{"n_layer": 9, "d_model": 256, "activation": "gelu", "normalize_top_k": false, "routed_scale": 1.0, "balance_bias": false, "init_std_router": 0.00921, "norm_eps": 1e-05, "beta1": 0.93}
Below are experts of layer 3 (counted from 0) of a mixture-of-experts language model. Rows are named router (the router's row for the expert) and show model dimensions 0-255. Each number is 128 + 24 x the weight over its row's rms, rounded and kept within 0 to 255. Numbers have three digits each.
After each expert's rows: a language model's description of what the expert responds to; "gets" lists some tokens that make up at least twice as much of what it gets as of all text. This comes from a sample of Wikipedia text that the model never trained on. Tokens count by the router's weight.

# expert 34
router:167100075106113110111117133121149133147164109125130094139126113106140073111103148096086117111194133113118105146166143153100123081132111168116112125148125143128142153156139128124151142156140123157142129147109148165125123084132076125145151158112097095109098145146131076114088149153150129099137081117110137140135094147104100095194160153112129129120146133110119175123106150142106128126143122169149142123154089095132077143124174125097130146128115127104147088166152122089117161184131120113126151113153105142109132122135121107086164112158123147175157146113123128124101152132131138133103123193096081143105119112130111124138080146179134121118115093096142150116101126148118178097116131110111100112088150157121144136113120178108129156149129112125118146142154149121145149149125097
What it handles: Location words in geographic text: in, at, at the, compass directions (northwest, southeast), and place-name parts such as County, City, Street.
gets: " in", " in the", " at", " south", " north", " South"

# expert 10
router:090134152142120127158088143113131120115119120143148107154137131092123137103129136134145110138110114129144108089118151097102157144141136157135149128131129146139110091129138107130125097185169090167087103140135120106127137114140085203124127139112125120151127112124133086139092111121147132157114131135137106102153110088116120115117122099098141132189159123138147104112144163061131096093118142062160109106109139141127147135143089183146130144134121103142130068099062088143133147133149125122089132152151149114119148145163122153110082195123112088161146130141137145089127107118131119140092110141183188150068102121155122147150142134148154113104106117162130150086179125136162098145110158131132120123113136116104122146145111125123126125090118137147161155151130149147101144136129123
What it handles: Periods ending sentences, often fused to word ends (s., ing., ).), plus section heading markers == and ===, and some commas.
gets: ".", ",", "===", "==", "s.", ")."

# expert 59
router:088159138150152097129176117114147137150112129125115129138070131174136106143091120153158115171113100143102098109121107132155154130121127140104126075122150155149155087150106085154144125144182082121153108144135126130103169146181126115133113148136145113138105129118131139098114089112143120126110108099137177138147108115111122093105119151136138161121134121166148162136125161091117100127112142156075096122149077092135140153119144163121161109134096128169112109153124111126152115110120099160111154144144146104122154106166097125070103127120095117138092122114070090123162117108137153118142109157171128136117136141143188165162101108133135134142112150153144068074126141137127112146140156090106168120123126103103115134172123121163113136104087157130126157114140130149117095113118095
What it handles: Conjunctions and, or, & and commas linking items in lists or clauses, such as London and New York, or using.
gets: " and", ",", ", and", " or", " and the", "s and"

# expert 29
router:141135140121137132121129101166092135075133122065078109120161107133149150112155100120135068133095101121178118137126119125133164170112114116115164105131140120132098142126147184075139106106119089131104120117135097113149155092120159144090109113183158114119107136174175115124104147121146116131121139126123111158135152152086152157133151124107113114116125123157110098134123156142135113155139113156134158126111137105136091116155128087116128098128146134157111171142148126096107091142131153142155129072150094142143118168148109140115119123076122115162150138148129144164152146127144124115137147156147089096172133113093074154144113127101135126147147151147137109132132132118132175115130107088140155148111119117119136113132119164153128113181150112092114132072056135164109150166165095
What it handles: Digits and short numbers in dates, scores, statistics and table cells, such as the 1 in 1 April or 21 in 30–21.
gets: "2", "1", "3", "0", "4", "6"

# expert 11
router:131098120126089095104107133131078150095124157137109138150113124141137102155141106090118111090146116163116091132157147110138131117147110134163093096118117099123124124130112106165157145156084109168149134069133134121142173082165148101126137131189142153111121093150166165159102141143148167121077145129152115146119128127153161155124163081148103130121083136135134149133134124126092089085135121139115162138119088139088117121136124100141153109110091132168109143154146135148139152108162118105158143123119101117181132115061136116068084110119159125158106120152143107145120117145128148120107144102080142147116119155096128135168103127141117106177145160136137115120157144134107162145116149164109149124113138150127124163136145117090112104173132112146126141134081091112140149112095091
What it handles: First lowercase piece of a common noun split into parts, often after a or the, such as sn(ail), kn(ee), h(ymn), b(asket).
gets: " m", " b", " p", " f", " s", " t"

# expert 15
router:136161154072118191149147102148119123182118114146129149105136087156111141176122119110102135120173114083101131130087141160150148116107085142141087131123146151120131171140156129158133128154112165142158122132129133141111109135064120108118132146147118136136083123114174154113095109125123130087148118142079114115126110153160095159120106189068144142115136128102112109153134143135107125137143158175078158129130088096129098113137135162073125128132121157159133129133102107130173154101096162114126129115157164161157104122084157130169132150112127163117106129122149164144139093106146113118151115150160098133155167127149182123149156115168094132139137132128140129121111091150124108110126077141129138123112093095116129100094127141118135136157129085141117105142118129144157125146136153
What it handles: Ordinals and article phrases in sports and competition text, such as first, seventh, inaugural, of the, at the, member of the.
gets: " of the", " the", " in the", " first", " for the", " The"

# expert 51
router:136138138105116163112094124136098136134159113105123158136130138158139102159089123164096125139153098139127181126129169169142106102135141148115108119136107151116114135124105102120145106164136163113129113147119129161139110138129102123179146107107131137100146115094106117134128124095155128115101147101105139161114179108145104090120139148129135118082183116073095148161101176105099120168120148100084144140159104129115095135062143165089137118132131148108107098162099102094156151141115142144144108109114141127129178133115071133141109106100153172130101123075151127131144109128165085143126108164128101175117097129147177134173154094152098112134125115130092097117142114151142170152090105120083153124161160100113115140123087159132135150123098124130141113139106135129133105093114143
What it handles: Prepositions after a verb or noun in prose, such as to, in, of, for, at, through, over, often with following the.
gets: " to", " in", " of", " for", " in the", " of the"

# expert 13
router:121124133126105133166128103121092139160151117129136126131098079139146148137116112119174120102146144134133085132138101138143078186127104104122107140105102171118156124127168137168144127138093128117166144168150124105084144128138131147114115161117168110141098133138184109127162136145132126111110115148130138155149118152069093155101123140085125154149087128145139144106152117116111161162143110136128130098126139125131128094112137137125081133155098148164137106152120132158104141093088159124119087128131105129157122118071120169145109136129120137104110175153072102140117124153126147122090130157126152140113114134068126129080140121085153156158116088101087121142080123146091134122167140102148100124121118125084154119137090116137121164126193106126130108095085147087149177121120116
What it handles: Suffix pieces that end English words, such as -ist, -ical, -ic, -able, -ed, -ian, in physicist, aesthetic, dorsal.
gets: "ist", "ic", "er", "ian", "ing", "al"

# expert 21
router:147135125133110137127120085157112154079121136071099103118150097119142139123150088122116062148121111132177141162122118114132172171118125136101163097126155110134099132142148157086132104125142101100124124107137102130138165116113137128097103111168120130118129126173154116120117146125143128109114136117129113165142165138099134153118150111101124144114099141158122106121111144149147109155132115165136184134149147100145101115155152070126154097115147128156111164150148159076104102127146135131148113068143082118134122175146115136111104120084125114179158149137145131159148140131141133114108158150139102100173140114103057145112103137099131141154152141140128110136115139124139174129086117089129162150127124120115144114144117133155123101158140116109120141073043154157106155164143095
What it handles: French and Spanish name particles like de, du, del, plus numbers and name fragments inside election and sports tables.
gets: " de", "1", " of", " d", "21", "é"

# expert 45
router:107165119125124129127098116113109098123117110114114137162116087110150128077152115104142146132107148110155111152120100134111132111146113158086133138142137135135149107145113133116119105120101101162134139167153102136095136168146157126114138115161134104139117099111156166151104069087141122105160129097115157051146127097100155124099144124107137145124124126098164117123113115142141133147114150092109137093143165178126144112177166122122166137154154141132121098092125104113120136124134090114140173139178138151154124105134084138149162148117120140080114132156112146107159145065099102115154151142150128130145120133125082146094111153166162129096151118124138158112129122146102160111111137095117133142078125109164134155201124112125127095106103145110123160137136145157098114125221136
What it handles: Pipe separators between table cells, especially in header rows like Name | From | Fee, plus cells in sports and election tables.
gets: " |", " |  |", ") |", " | ", ";", " |  |  |"

# expert 14
router:133135128134133137111116087164110132086129131070100110125145096122159141123149093127132062149101105133172118149124125122120156171114127139100157104112157109135115150153137167088127101108134087116112125112145111113145170102123156134094104109184148126116119128166160113134114153126147141105120130110150127150140148144090128145124139117104115122115112150149112109127111158152130111150147120158132169127140150092145086121156143085144145092122151119156099167148153146098115098136147146147147113067145085138151126173158124149100120102070117122167147148134148140152154140146144121108115150160155100100174146110083058161115109143102124133164153143127132115130116131124122172120090117095139151138112108110104141113136116139141126111169149118102119141077050143153119173158155093
What it handles: Trailing digits of years after a leading 1 or 2 (1-997, 2005–2-007), and word starts in species synonyms and technical nouns.
gets: "2", " |", "1", " s", " in", " f"